From a checkpoint of a small mixture-of-experts model trained on Wikipedia.
Experts: 96 SwiGLU neurons an expert, 4 picks a token, a softmax router, a shared expert of 128 neurons.
Training: a variant of Muon for the experts, 469M tokens.
Below are experts of layer 3 (counted from 0) of a mixture-of-experts language model. Rows are named router (the router's row for the expert), gate (a neuron's input weights, with its number), up (a neuron's input weights, with its number) and show model dimensions 0-191. Each number is 128 + 32 x the weight over its row's rms, rounded and kept within 0 to 255. Numbers have three digits each.
Before each expert's rows: "mostly gets" lists some tokens that are sent to it at least half of the time; "gets" lists some tokens that make up at least twice as much of what it gets as of all text. This comes from a sample of Wikipedia text that the model never trained on. Tokens count by the router's weight.

# expert 3
mostly gets: "°", "′", " km", "000", " million", "%"
gets: " ", ".", "–", " m", "/", "th"
router:015069096173123155092133126103173221130121166129161110138114133151116121157106152090151110139159052111150201154100082160125112185124141126166162110149132126126126124103084100143140140102094139118080112120158084125150119090110187097197121122088164095159067145153095123172148079085161141095165133132105158149122116123208136148078131148119165151134129120092106159116134143096130085107154162099166076119073121167155072171144176179117135111101116153115111203073171143129082139094136083131087112094119145150097065098157121147109142098127159114107132133086141072128092101083125153086
gate1:048164061150121149168147108098099148156135152143129167112130088102125116145084119138092113148125138131112151206120113084123094112114148097081144149078107107128128133084173088166132155119098101098140108167141131163117145074136078133058176098131092112163110177128118186123111145086107128163145096152163144115082147142139207149136109098112117128072076153145135128102149154102100159129120172104135131088088131177156120091148103097158171205142150132107127144132156158102040102153096123167173110152144140193076110076069188141150084212116055052126123155122118098102143117111175130157
up1:109134075202115125172120174151123145214138135092102141153136079158100104197124150088126163124174128098142142125086109130104099105070115039131135134130142154178091139078185116188151080124103090117144092111140158177067129078180075131053133161132116085170115176122151152118115134123103123113140199135155123096131133139165189120138096103155158085083120165094127165141105114057050171132093112084133094098126127171182174134143102109126154127189150151135110159124130118133064109148129121070139131140139111174093138102072162136150069116127099114117126157139121115093136115142176109182
gate2:124102144135111132115100089108118143185071116094156134100188172142104080118156150135099101091173110087103202095165121129168106058150097110156084106208151069140186139131134111167084105129073076079109061149091114134173203142146114196107108105112104118106131091204129145099092079145161117160164121102052117144108159114164154186106145094094158139182106118110142177068111173129104072102085145117105116102101136131089102136153106135156132106171108074104124115055104131164110160138142120132132150143121103122153117123100107103169090165131147152136130133113122185122121090138099084192
up2:186186140184150148194094156133140113145148113161126107181094078119116115096142154134095170213130120128130127141118152129071187102124093146092123173138142145137107149107045128091087153063139136109103132118122144131119129124163074153073146143173102181103154058078134133110136186114125157072155103122078038153146100101085148120138112101101157051142141156129102185174175182131152126140140138125136090176101084118108113058128100140127148130163147130124121137129106089103151134085194119118107123097121098092119168146115113076083145037146108132119110133184162129115121089144147192096
gate3:092137132112167134133180114095120126107077138115141148147105194147104075151118148086150132109093097139191158114102086123143115125160153102094150127218146105113112127074085119163159173114083116111150087167078154135131132150154086151113115136163122099145099137149136164134121124116090138130085121127180161160105190116088156086136095144169150131053149109162152155135161180112061069124121107095115137089122118164154147167108153125082235072099054117098109161122140161138134226101095085121132090134120125137134009051154120144114159088126117122117120134135108099182118131133125149107
up3:117104151181174147198109073139105079134087134117138183148158138166132085176156147097129112132085130146151127136144139070164136159178138125136141126176130118133094123064118119096153134120019144111152095139086115110125132166121077139089110152143136177134081087163093206147089103118086107126175122169176154149153162135123138111145118144156134122065182164150135142116142167090121166159112118106115115095088075173134121179099139143121195101150080155065062159117133166058147165131095139139135120148148144109104074124150100161095131105076113104136127131058072085213126140124111181101
gate4:112116104142145145199162166143147118160092115143175102160082170145101154137089133123095087122094111124129095108162121107136155120137169106183082125137103148136136185161181170158130072121097142131156071129126119210139164132092138124118101114152171129104168143112155190087196128120101091102166123202102181110170120071122114112097132119142120079144105157113131108138161084113147112092053080130133094136107097186112092169108191132104158148109135152129133144130135143116093149087140165183120123135156126194143122090047098227125196189107057114139148146083141101120169162095157124096
up4:119187135164125140083056162114091148184113151155085145159129101114096136143115144071153119144136107108088074073098143131111087120117119164092136134128104169138145150160063109103059157085169105050151168177149117102144136169148133111089105127159156132073130188113134135192158150113130131130112102111171076147083104114151152096155103105093125192082157142108159066138129128128100175114093139138108116105185068153121179078161136137107134110080134194129121083097083113154218142137142162137127111122111115119101092120047140129167050133104175088157072142173099145135137111155171111150
gate5:071103141135127066144154120103064160104147132135123083140137110124124159130138190123137196116107098114118192103125158147228144118125117132083148161138145131208105078138121105127134212158175203123120124102150128116105130126127166140150123139155098143104137091108167092134070202147119119177173122161092100119117120166073129119027167116145108092097091151138142128170111091097112126175121138144127090164124106191176077106141137141077150092113187137106167130073122124198089162097166100127132108129153185153128125181112045087117098139099100106134144107132172102095151129118094111134
up5:148131132110106093066123123113065096093184186151122135143139072067104156168147110140115114159098190117099172171122122111155175163103148141125140111141105178089154107135122116081126142151177157162138180079181128103114165127122155132103131099144107144145184092089193154151140175179116089146146160145095191186113133102057172098088119097154126154099107172130152103182106147142090160113109112144139077109123075120149153173115093116076088106062182127087135099127107129205127142135148117150164162108154122209097093164115112099132143153163090177149164198083159148089098146136138121173
gate6:172131159150149134178123117188113117138086179108124139131063114094117166143139117163141140153112099073137182153144137133164196143083107126152125141125105156105188162102111108149111098152118176146133148131091110109128100155164126139032138176106084159180137143148121146125109136136184077094194068154083143097187061101130184095131135114151137174089073059162162106116168176134190141159091121147157140121176157120193176108175159139067078169139182142086094142127140095135098133168171095078148135096131125073163095169091141139136128073108121110132115173118116121163092103115116098135
up6:135112165148124174120090128142157050148093199105098098133105112142126184120153131212140127119139093132200146183160047156098135117129106130156122140113126158093197113127144126139117162090073130122113116097112200133092148150140073110096104180130126153136102104185145113075109146157096120122146087104100135119124086156109098105161133092153142059144141147154156085114145136138140142175171147100164155152089202166187150145065091146081130180134203163120144143141118104161061132181168085055161118079123105098132126116086093195121081065118139105130148107129129125125100107125143105106
gate7:150181145213150137177196148168084158115131115113146141170082139158141113122085096114130144166173118172138164134117149153122084187103086069144127113184123142165132064128150164064075166105116121156167098149170137089125085135162159151073137158165104084086054137159086172098166105126033104143143154160131149102125113128123085120135133178109098144143079094155129169088133166121085105052084082179102158120155090158175113130152097120105124122118099105142151117139149152125120170163118105137077114093145151116119170120171128103144151200188167120124088138136143135119101057152126135148
up7:074100110083102097095130138126112087163109192152079150115150118039076208114100129116160138115149208125177095083173133113168125122125123112086094152156112115118113163146127165107142071117146133088093123102139196142119097112151165134098171116129140089112078131152149057147121099118086130180159102066103139169184142147188130161107155098134129112173248182099108105099123151128113174112154104086114120088128099152130143117135101150176144139106144155150161132092157134113103092110107178189129064098125122103145121172119123145123127125142098196157134169111054123139173120139111151081
gate8:110127150105138148170159172147096146145095140154135110170159106166148115163141166113145108162148124058181130045077141127133118104129191152135149136159130159148157087089120116184117159147170120074089129128056159103142158152142089154114148136155133087122154149111166137051110176094178097110116154121061101120170132210103107101053131070158169086119150132143146084178145086137146143150137121146103131189162081114115101088080120104094113109043142115129088125180080094167098174183179133131117130120128103090188127151080118162131157120138125144155148111085166155118066118142161106174
up8:124149132144072102130123137154208126086089130133170125133099097171130108134069162157103136165134121140186165137180116121106087138125170150119080161107095105176142119128126137152126118130132123090110144124220145120180173129133149176063094127148130069157048127167164172117119153098139157143123163082080134104146124047086108116094100125155127095089074117144154111154104139090130125107099056084087102110122143139103129163157148155125159139162127143116145098099120155053121191174110182076152090130139104132152117026061118116145078166101171089138142090131103142130138082134180178092
gate9:126131117132133146105130136169118197122126117161164096089127155192154120087116143148142100187113104148128108139125132059079088143143175160171114104057124102091140131176135153183160073114147148219122117114158122151169081091160121103119106126099158104120105100142109116135087134148098157119076133070102178120153147055067117159181117143111140126091167121137056155091113137145092125153076131136100136124113160116152194113074020079119131143164117129119124082092098118167128150111148103081126169160115126200134116165115150160118137073116139141184135130067142171081130177088092178147
up9:045170163103131159124110154153139093156088124064110159125121100137167161155090172097129114112123113079154100151110080140116069132163100116114103154138144137164107148087172128106123115069132208124148118181175153096114189124157120138097106211159059178118109093123136134153160140136148145173153122096174120147120076143109129089080148101099115135128131112156100149181114112126145122160101133133170081075047116114118076116139142178096155143140110105181108103146133103132085115098052103170134103094080164190092168126154151096099140109131159125099089181132107110090061170099102100046
gate10:116155157100046141133141072104124146100151154136154143225131218130104073112142134154150114057130128179146126124102108142117184131106160132072121078104110124179129177120108135166139113104135108150142090185173091074123152102103146121106122102070099103127060140180112100186053139169096117137129196092103106208059154107156147145154094118099175173126074149146131132141111184143102103127108132051074091141118149142129122138119082066118135097100130147156087118137117139157118104142127114134131143143148137107099148187178133108110145082153161146161100094179176097133165095125142129158
up10:170142087093167088121057132181112090110119125156081167095120140141149139111105132139114131180139128129141109086110148105132166120164125114118142196143136109140120112093181162100135139134059098073170180114131118159147135163174131128116156149158129146131140133103192159093162099150161100154233100150147138121186080108116019138078090113140078136152170128127134110114132118128136118121084162121158104079137133067131117152134123197067124120167136122122200100113073089073151133096089129050100161130087142089158139106114091131130119089156155083130191125113115145117094180123090205104
gate11:104159081087195094191153133157110144137157144146133117125127121121130154117128151168129134154102181110153134123129167117122117125149104125123144154118187121157064062161086143125174129152150137130148165112085195141103129176123128099159116119089134094146091124176083115178115147139160090162143186110068168127103100137064142152069118167099080161127123125149115055126082152155147099150065183109167098127168123081076128075154157151182124165087154126182181159122138158163101124145134144134111136145134123111089152128096204136105074122176117138198180063102169078152132168199103097083
up11:102137137138106084148132130104223104119156118137162114110124124152118135137115128132183139134148100104110095133183124110145156116127057111082187123174091142116138220168141134085144131103091120140165109093150092111118129107112153192119127109100143119131184117088160116135126170152137126107107094116149073090151124038145103127127167082133153092170143113122123148177141152176143150061152055167087194164108137170093141141113108160125107110078107121122101055156104077154126160085100219173131131158167082158127104102104144130146103170116132139119075185202154155115126124114089161214

# expert 30
mostly gets: " |\n", " (", "/", " '", "-B", "—"
gets: " ", " (", " |\n", "\n", " \"", "/"
router:148167143145111107175115055147148102103178100146129125209120117151105097137130078111114102144154073127172093115140140140101153133140078051189143139170184181175102129170180169096071114136089127161154185097116194154133141108118147141128100088157096087167138103172127204139138113108152145185140122111149160164154145062130161136124088116165128121097150153136160117155110149094129163077165130115142060205131182167153130125107078136102142155086100130115176095093143141143171120144093119131096150155162166109145171153142131129173086180134178158111163135167124155134145129118207110197
gate2:116146136161153053104134179046170170111092134167164106106099143198096155136139092134150116119098106131125201141151104151095138121138126139138212121136126146215139172158076139144111119120103151054070089174167120137067145141141058133126127136162087106104163105102047146131181112130106099113179117112082109085138144089093146094076128138085097101179096105147112135121105086141073132151084094120163087119118115108129092148084075093110123139079149118076134101147221174091128146162117160166128113110133132131184106177120143154117153108143110116149134136145142103173132173167092125108
up2:054139128129117114144136183129178117153087121206141187139083094165138130138076090137192155112062123110100130193147151139085127138025073081085128081089134173135114163177136134107131146088090085122093130116139178131070111103151106095134117181127106113127115124098132166132134140132139081145165147115121128106115091149128118057107110096098099113198088173134117101115120090078153083125167116127127065069112074145108165113079140115125044146092131121087086121143201162150131115152147128117106091185104114197119118128154145099135123137134130142119113111136069178135064135118153095129
gate3:142091161096057109094129121140079137135119144117196147131086127108133152143189138145136075125120090139183162100086165123153128088152129126130129138120081116129161107143138129127139152125156071150158114136122096066128134128176138097184104134175083127078116097130090119115143124120143134091143139117186151128237179104120161110170142154104173149171122144143157123117113121113123110051148203117118103123099198148167091109120174195150096105150088146167089135110066086057150132104086132119088179096155178129119186184086173080119128180139062153154105173121091064126092132106128114101
up3:112186190184093126196159153137091074129125130183177116101127123097087162151167122198092115119108086162185157103076153146136121075133142109129080175162135132125095064099201146133152127163122112104123136119143078113082102130129114088155108130138116133128109130116112154104155105168135102109140164113148182118168185148090123116124122103143161149142138147152146157123134090117123072079118180129128106135089157191171143128122142154148188150122083146130095149106106127076101124073124044140051172121143170188122158131103115081126125166173079187133107165102098111192055130104193114115
gate4:125084088084088119128171165189105149099108126144090103102175134134087140121146194124170077179156218111080129114144142070075110093100134129052132164139138123121102152098118148119159156093185150117145152125125116150145096160118141122112113121141147112165151097163140136146132125118100110146120117067157105130126123142131112143159151104123136171093174132132132151181095130130158099095040190077130120132105075116142105114133107130129124182178134145150126163114116166131112134125147162101132028141136137128074100141126225106120147148141139153106162156208098137086223110082113198048
up4:140099130107096097124183141155148183160128167108121065125193172153093150138127148131116074076138141119100078105161144136207177160150122100132098138154124127103136067147068075155184138079163148140079183121112101166070123181101136137085081122162132141149171078150096119166198175114141121120113133133223105130167169134158144138138157124098141142124188094102089132117098141099128133118104133095141111136051141139119113163205176157175119138188160161119120194091090165199142085147121131100089097121116133091120114162096109109117144149140120180093132150146127142117176126161122190135
gate5:173098056111098140210131068171063128131190077151154089152085160147110172143175154134050113110137173170137156172145151151100110119126104139100072115105133164195139128184111085110164135121137172076167066191161114101162138114166119131105112192126165127084125083137134082096163142137134147040105149135164041116122114115129168098167155132177140191095144156110131104158121117121082130083152100156084132157151162134135138104118116109186145112184103127137140102124144156104105168091119182136157128134127128129176171181157176108144169122138113130118131159129114157166081147143146096135
up5:195111099127101139133101118155104085090136078156099154111107153136128212157148130147076126158136196158185137135098152097140124102131112158108191166195108110173072113161103096138140161167096172084123069137103084147141138121110149122110145135163169153066123105105210159178123162173122117125082171138145115159141138127132123123123146087168087171151091110092102087149138127153079111082125098167130095198094128124102126099114124188185157118118073146123130091181207112123164151125127131164138135091129123102150175181153182093177112116142085196135139081122133119152161183114137090187
gate6:089104092167152198123127068171165112153136155147148094113088127146139120128072108157141089064124168140104169132104075084135103106184111096139100134124130112138138088167154177129181127091113047113099100140140161110061117137136069122133147084131155170103135093140084120147115108117148147104149048067067199128142133091080193133109141119100146136166112129187176110192116098103100111142179073154167093125170096094145095129114186119176099083140118115096157134124113118112148085177126082081114137081150133146094133193152120097142123166134082121126155107070111121102131130081131122055
up6:134153135109122118149098103157094098062117039165130133159131173131107151109173134153064095179151151161158115130137133148085103135125131129091110137153093138120160104104125089142133120162095134067095133119091104034147119126094070127109085133157166172108095065096123153133111114189155173119143167152149128184165125165082108125177103195090177157144100132131172065157151140154104100142072133091154088125072122126134175143106137128096110133106099122166139146105159150183162174061148056129130125107139139143138171192057151078095183131093110160102130067159131120117116140064117167096
gate7:067128126161134129113087164095174143136100131192147064172122168219142121126134091100172105096227102123136145100143155172100129150122111086134118145178102045158084120126145140176115114164125114133132083148117158113137216081157146065172099120140094102112147023134167147131155122149165087115185114130163080107167148118139122099101142128149157102138083097179126100148068163123153079079112114113152107086145095166097125164096139104139100124153117159101191125135102131168169109130093105092102160128079098159116068095144127105140083143153180122110140158170122160098146114119113166142
up7:129100132041080133148144111110153131157080128204086164164134121065158151113168087163067152159125128157098167190178133112096087138142083130123140126084142190142109137126154137127195118146090161073106138174129092083179144097134129116151125137160170084120184079111093132128137159126117064132167127096051118149085086112149111126173119083077121155111155189155140125163159099139070119121120120104142137034174136068117119131071085141086119125138138140152127175098150096100171129121093118103098071088155134148149156110166165105156128146172144195104121181146088124100153125154128093130
gate8:074149155116097156160146137122104097126128121117070094119154183064177147110162128110107139111120115129145146142113164097109076217127094139106136142073107132128130145114146148112129129135086138101134137144067140176130121142188166160083128103118176096119152110100155073156120061093141192135155062128046191121043136042069075137109120128098137088146061125117166156121151156081136154154163160152061151113174138130143092114086127121148077111108084092171081126117111167113109104155133090094164144166153172085174164114118101130154088077130153109121122140133132191098130121169115082139
up8:121125085167151083121089093146104078102138125132174105094098141143121103127125126175119161124130139083156096146165123137114142133169104147087080119143094143096120113098141092115141127168125149141115095106145164169149090119081103092158114136137101153159146144066136195198141154132173097131109125116169108168176102217184163124126083092148137144177120175155089105142159138137147120155131120060151094117070076142135213102147155163090126111145182122117121106086081120129085217064125168164204088115147144152072079130096135125171139162125120161124118094130169061174072158078133183131
gate9:131138132132162133152148130133152203120139136120132150209122120130102107139074081129198103096208109167130077148080159167110149142111117124144161071157122090142110171107180158135121100125127135092145143085080093119104102104134169148195111155136146121137164148125080167118166123127131122094138170159129090143120147157089140136066144117139092114126114097117180157130109094151095129121141160083165109049073076135112111180140137087079096194132118140087167112151122151174182129111191136075139151168126152141118137155128175053075172136139182148168059107196108115164090127177198111116
up9:099164114159152097160064174104169130180162122159110125174092176113144181168166159192100106126163183157131050147115134114142172097108079106117101106171111157170117197162151153129095192140210167091106108137148109125100110145157124106175114082141105126084159136132152138145153122126086134149098137121145096112132180142108161130101083190198130187159153157127117119140057124141119103171180099106091139120152092089119135121180134107131079158164088138130155157152143179185118121138138146103080167164140118076155108183083116126102106165102088135164068118154133141131073126171144161193
gate10:094133130130121164127129116114149111130177053150124162103141129136133094086154151181136094138064120151115137123201163142157119082149134124118152171097121108104144100144126079097124052131080159090166150124125141167108097131212145190121095091136137136123140170161145137104124124127206147170141117122141208048095140144170167097124102113151115121176161173131177138120145146093129098094160049155075161163121137190188125076100150135175108080091095119099099114131149128146131134132166121097163119136152146117150174195144091141135104175175143087126137107132140175084169181133139052194
up10:149143099097132150112082087142082104123105111144128149122103140107127108088133094179135121137092115111102117143135171147126145102144097115129190167118123102084183147139108086105119098155061168140118086096103146130178084151096136168117159165115162170155121126126125106112097138151139202192179144078171135041076108153158166137172109146089093102127155127151173125151170157094128085112127083175070121146224148154144174126094060167179108088143128154179118091132156116048144151134187123094144132166154124139122177159098094158150135164116131073129175089129118090090142177107096078192
gate11:139222169176168102191145161132180120129109079108107146153130195097134127131157093142129183084117114110121138166141118084122105181142127111137128142088160106124105184169134125199110187118137172156184138134120183126080129145164153127185121128138113135134097107124141125159144127195102066182136135106132086089158138150120103167177185166093120067170111178168124116189118132170130098110081147157132117162144148104133075106118131155136131184182100137139178099131066140167100146142106134106088145083066140139105185177128189149147103182124139131156092107100091194131079145156159107147
up11:145163102104121130140124175129179072139110086107152118140148152125159168205169115171162170075108162137088168211171028128069151150140160110102138121104141113084078129213190159189124143094081148128201129106089181162107120115177147109164117122149095105118106143152113138107103153140089062147124115100143094104127107060127164150149131159144157135173111139188142104163131093150121125146064127096126094146136110164133102098103151163128118140135067125124170152101104101183087097158128172105159139094089110166121143146164213122145095155096173176128144128137138167157100142148133107121
gate12:095060088123144116064163126139156179110119081162132092130162102109115169145140122109157117088142180126116141092138126125108148084132072192164155141086111096175127153111089142097170150114133162106107163155164131127131077089124141116134107101130095062145152115106123130092104169190124109051145076182154152171159203132104110168163160044130116144094108122058115117061180145187107110143141151174115137109129149108089213152166091130115120131169129119087081087185110133117084107142111116187111154102106105173106189064131097124112090081171120147109150129111137121094129140177094118111
up12:153142153092121151110103172133127128150123137185092157108167121141064111068076150156135103084154077083130140118170140115158112139161102121062139104130149159090142106181130157158141119068126191150119123138120104133143119152093083108158109137105144101111170125117151077202134114100124085115162099076105131147038130153126141120160087112088118123107109155134168140178181135112142202088178144109079136105064045128135154163103139104074093087117115139095140085118115058083146130055147095068105090176082093119121153129061122092122132184129076117183147173169136144137136140089123156117

# expert 39
mostly gets: "′", "°", " ft", "″N", "″E", " January"
gets: ".", " |", " ", "–", ",", ")"
router:085129105184107132118075153088161183148121122130147096107121120150081111135096150088128164124074051117154176156101088136164168133164114125150186125110139119125124155146124130096118153143119162071113091139133140170172136085153107123145100106120129119148134138133126117123138128127183144116140164148169131105117081112229109090104137109104163188141177122067099135092138144150156124085134142110099115088061116096146062181157193068160127150133094150097086192073209090088095154092114095125099121125092140154075118068160148114126124039142166129132079114117138076138081084094134085075
gate1:118178173199095158087099082061089126127094164114189132082081152128063145103130141118117159199088114151103117099115116111086106116125113084135149127155100216116178135113169148147129155141114130081123123086154135109162086090145120110092175166165112084093080128128103188110094182132113134063133151108156124078147119131162139104103160204076134167045159129191122158132119099103127069135161119123123101076117108146168132139122115113150082137123128124171087113125208113177132100129130149124159110157111113077137203099079151174122128114117094081164125143115171172088104107171127134126
up1:181111112079146109182135114156121109117124093157120185139180117092147171147172137125139153045152113116155111112145187128135105132104111114174129162144124043125114102134182138172149084092140123127127123203154138190080131133134190130138088076140125138161185139095150101124161061092092125125144115131109170112148167150075161112144168071154133127159138090069178095133097112104142141105103154144134107061154064122163149144164076125063108099114156141117145193075084131107082160137128125175064117090132090127100158113163127099156110184133162148161077149159159131185129186122166089126
gate2:118128135110141109075178133125122131113125181183129182139132108155138078049064072125063129169102108102126101145185202116156125177088128133139180079127117155087138101129106091092184154134168114118127155101161176093168158100132184135211123153142109143080133149127166116085159122061145110143052144174092132121057126082176156129087122134113116099178131105103112118149142145090149116132107143147151098079157149093121104138120093189151117159100106118063119092186152079120157148149112112082105129150132113072155091177150167168125169096207137117117123101105122115097177135092111103128
up2:096190131109119101174126100116143156159165152115121131144132124186113110104127097164031136126102154142126112108179156153183117190098173113063157079135136124112158137129116104103122140129086113084142131095138150149176133155126080175212155101128123130167104178118102134138198150161155115144105155151159198113120054101176119150071157142123125149193114133106131130111095089138085173108149137144210120053164091127118091101070136189173107166111135117176116154141135135143093182140128179108076167131172140156101156153108173126132133139175152109057076131138130124152138177111112087082
gate3:106123152123059133059082162101143164121077076137107156125118181143115122158135129115102161171124144173157162079115122152150151222134075116135092184098162131123208096197137093100125202123102097113116133132156099164130162083174159108156156170099114133085149128152075135103126120089112105164148140141152095150107161124169129137134106103103174169129096143120109157161116160171091118093170095138075157072131109065118065154181105079154109138102146114153190161162143111110132082140095103130159170146103137073135099156114106065145145072157069110141112160119111103130135109140089041113
up3:139132120082125101151148134111133169177185104207127172156140129105173160118136154116090075086141091140157100147102131148097074157156095190118106083175116181137141121113097126150135034093209056100150098094112077099141128171085118102167105124189120127157139153071110127132109122128170108127089143138142078039085162090162153097073100174186092141175168162135145079126119094105093079128111133155151130118057142149047136116080165168096105107122102140122138124068123131119126135140112140154147097133190131119122169173138154109135124163101133118103103130126130123085087170142126122180
gate4:109126118132166149193141111103123119110158122140171146143107122103128141167187117137162070111064173213112193138187126132174105146106155137114086161136166130180167169147110118130103129138128070110134123123158156114122178118165154143136109092163093098168084093141126116112134083126168088092062151120073104128162134123101093167195088115105085080149120108078153151057195102143124155139115142121074134085130115148108174165161178101180136099154131132121092087058174073079144063110162109129142147185158115166073078120078121108121160140156128140167130094136169102125128142167158120188
up4:125120164139083129155191145133134157134111134134118105123126156094103159120132091056149127088147100082156120140092130155116143128142118150162137097075119143119116198124073145060140157112124162131126150171042135130196155081112072139187094160127125089123179159096118094081088153121097159138131096149163148138115107173136125076121163164113191143103111063087082119136161089233148126158120167159110137137143061184155130140095135136161100125095170077082166185142077177069185129112155117143145185122049128120121146110132081099129110106110155144159182161123125114088135126137120083113
gate5:112151135152078105155081088141094078118159114135149112131113108131115133114148211150111117117107132185112131208168122136120120134104135110139103072142113186125188127085117089169130065124078060109153103137183111143152167190138107118143170073128136157128159137151094144120076133155167089096037153163109135033120158174084130177140083145125124102116107193091129114102085193142115137106172131121073163099167176214121152114132112072140101154108100133135109188083110143111101118123101089127131107200133117161160101133090160120128155167163098116131080149135160093137081133110151128119
up5:161109085067088205178200156102136157114126081182143185158120137143135164121110112107124138145112143156129100098128160071129099130079087146155133165134203147096113163131106122065107135074108128128125123123080103106145136061064110115098134149148117058145077080095141129137135102069101150151174160165116069210110125095155096133071130125126136127154166076116066120121109084151155197140124096167075090142136089087114110124131079121099168134171077097140155104196159138158175141065163098175149149126110095141097133130196125138114184113127126151105144138135106156118151141134094101127
gate6:118171134126168154077123100126093111191126136162133074105145161148083107144094160078073160129165126170169130110185125134109211173161117155152085124155128119126163133138092077142155173125162131162180163145067154114147133153113134081171114040128142142145113150090159189049131144170102149228091182046097160141099106105135127117142075077155115207130124162144142091091135139159103128144139169122116157101193129167122116076139130103154099150181052159144136117112119119128156149197149142087128130146133131090148172113121129109139168135148108126180084146133117129131161095120122116147
up6:120095124065114116064100139110136090165092158163137134141154108071115076106126175101090152158201159122106187147186178172115145077182106176068139121061130136095159134102057134088107123072153138142126101151145114082173076138110133154148161108138129122120105157079195098209145122167126153173127129074101160144094122127138182088122140130142188148145140127094089145130168091198171161137113065128116106148111119125082190126135139154113076117142072118141168141060119114140153121115095137081171089205107100151077102136153113141124145094102144136128122140153139162108184127126141115108
gate7:099149119138113108110077148128108111120131154139139147114132110067123190090143100090087149116109163148144156156146185114126139133136150102151103099165140100107155077104156151068130114121096116123136138092088119102133098133134094111125149185149109101121117051111092126199120100139056130066112124129101164087098114150102137115118072103128161178137166170138107154131097091138160130145102101118080134148107108043157151093096137121195153121171099156132204124132070155045108067182152153101077145145102206085066137139149096130138136148133129168143157184196117106097168163149087074049
up7:074157135144143106142112141142165122102112124167088169119154151142108128100125180154144076109151138159129164170147149127120115122148017137044141137108070160114126137110089124121120096104131139114122055149055144161133197127151051170095185087081094181106055092093189100123144125139167141119152100175121090170154138090159150124133142092132101080138184079079130102124157124100092117127133104151148122180076175137159095114149105109128103151128139186128104131117138150104103107091130142093186120175141105074127111150178176132077107204179141142115135174119106147134124067103128136081
gate8:162090151133087122074102157141191142135170133104159156158159117110066116100096095158109136131121107072115099126134172093132162116110151145112118155089108090144090153179129116121173205168110151125176068115118174173149107077219141137158133095171109148094127127156142107121071178141155105087079124132106128128155072148100114100142099221095146174135098204141125132062183135129158100107099082155167121150132124113183121152080131074156131132099113097116121081133098091081111126123134173149165135145108104136110148153139174088173126131153115112115163100130163109115117088191095057212
up8:104139064067201133130146128154119175076164129164111093153141099040198108176108152111174130110104196106140155182169121135067140157124131128144138151108161146138116108119116126129153104115112125121174096126166150140114150159125141158197117145093086116183137114100144050194109120112114111108116135142111095144102122117127175147070169102142121177102215143064136125195134156137079116166121135129144076156091122071061110107178146119101138079152163126090134177144122109149178178029117135135106120134170125143098081136128173137075146086134131136122122150119136133126146081106127159072
gate9:065173143193097154081145132106154111116124150158150132149100175124056166147111124102151142137064178098079114102109124114154045136101152097156104144149201144149125143120107163167154121200099130093135130098120127109098137133130091080056090121103067130147187091181117177144098115132111115070149182173131182093112133103117123068142104091167113140140153098126134139109121138103118100101134114164137110093181163116142156160124107060165101151107129134096206152087074184169149084099144132141138174118159147130123111155156124172154136152166183161101144076118073067095067145106094128110
up9:145123071141164090100156071122093187148065169136163152079042134157106087147112164108110165086142120159202093117108123179175118103129117133136105187071141116172115172084165125158125146160152107158134125124085150184141101091088086109095093174176133192107170104150129170177158101126166114111173114086128091095095130164142150085150128124099117084104106136137112178124103141154124093151176147135111118154077167063118145047098143141110116158197146165116156120138138103121088130151152169091185140149140150113128119135126100169130070139073099118106117146126115159102099058189150083135
gate10:118165185143186134086136079116094075130067063148146130097140149134101098134153125065123123119071202152112155103153076128179116170125169101118176114125147131110173123183176131123147141118113173144160165137093078100134134106138106155144174135167170115123149160132120138107098082093105137083162192150151078122112105101163071163163120167118075149088061080111114153166094130064162127142129136201104108132130148127101108158097131085142126116135057111149133136084120153039160045113149187043146113130128117122152138152160125099140112109096140140092122125137066095112135117101184105114
up10:142164177216177174056138145067076083127082047118152087088143133154105157156118077124190154140097188106128138111152127147123156091130192091126183125111120118103147147181205132108125137104096155096112107138096175115162095137204128107124128090117130117089088151123134159133151114077094123139138136145163149142147089173130097176130109154094131160102087114128108160137084067081140104101147145193086144091145175094151113145135068100149125118125055145166100118156124167091165086147143110080105130158143133168169175126145126141155176115163108167121100060108120153114151113090145121078
gate11:128178099068125118110141155105158144109119127139123198158101131174081126155118125125129130167149156112095124103105132120152127161132145124101171088112105095094079181107132074172164101140193117124109136110143125214133179086122115108144164119061194143143120151031161140198140145088134079120136127143095136160097156090073163085090175119105051156127096096112152169133113131154150094129205112137116131092083156110109145162176129166098154160100095107090103114143187105133056147166124204079136118149118105139105105116146109225132134096125080143186119115166144124110122164153140125161
up11:140116147187113130173079077093113110102100111124103169148113166107150128150168102122078134129107189139122123119138109162139132092139097107146129099147108121139098111122073166210118068113040099118127172137153126079172123117106133060112154120081094076098176123158088077144128102170174137171113165178130181153111130147147142144140099120093119121066113097106189131114091118133129089153048146124123145122073142175173156095098133159160147111129064147130132155097086111162128078112054121084166112155134130110135077169213074117123153186110142164128165120083087112168130100107072091150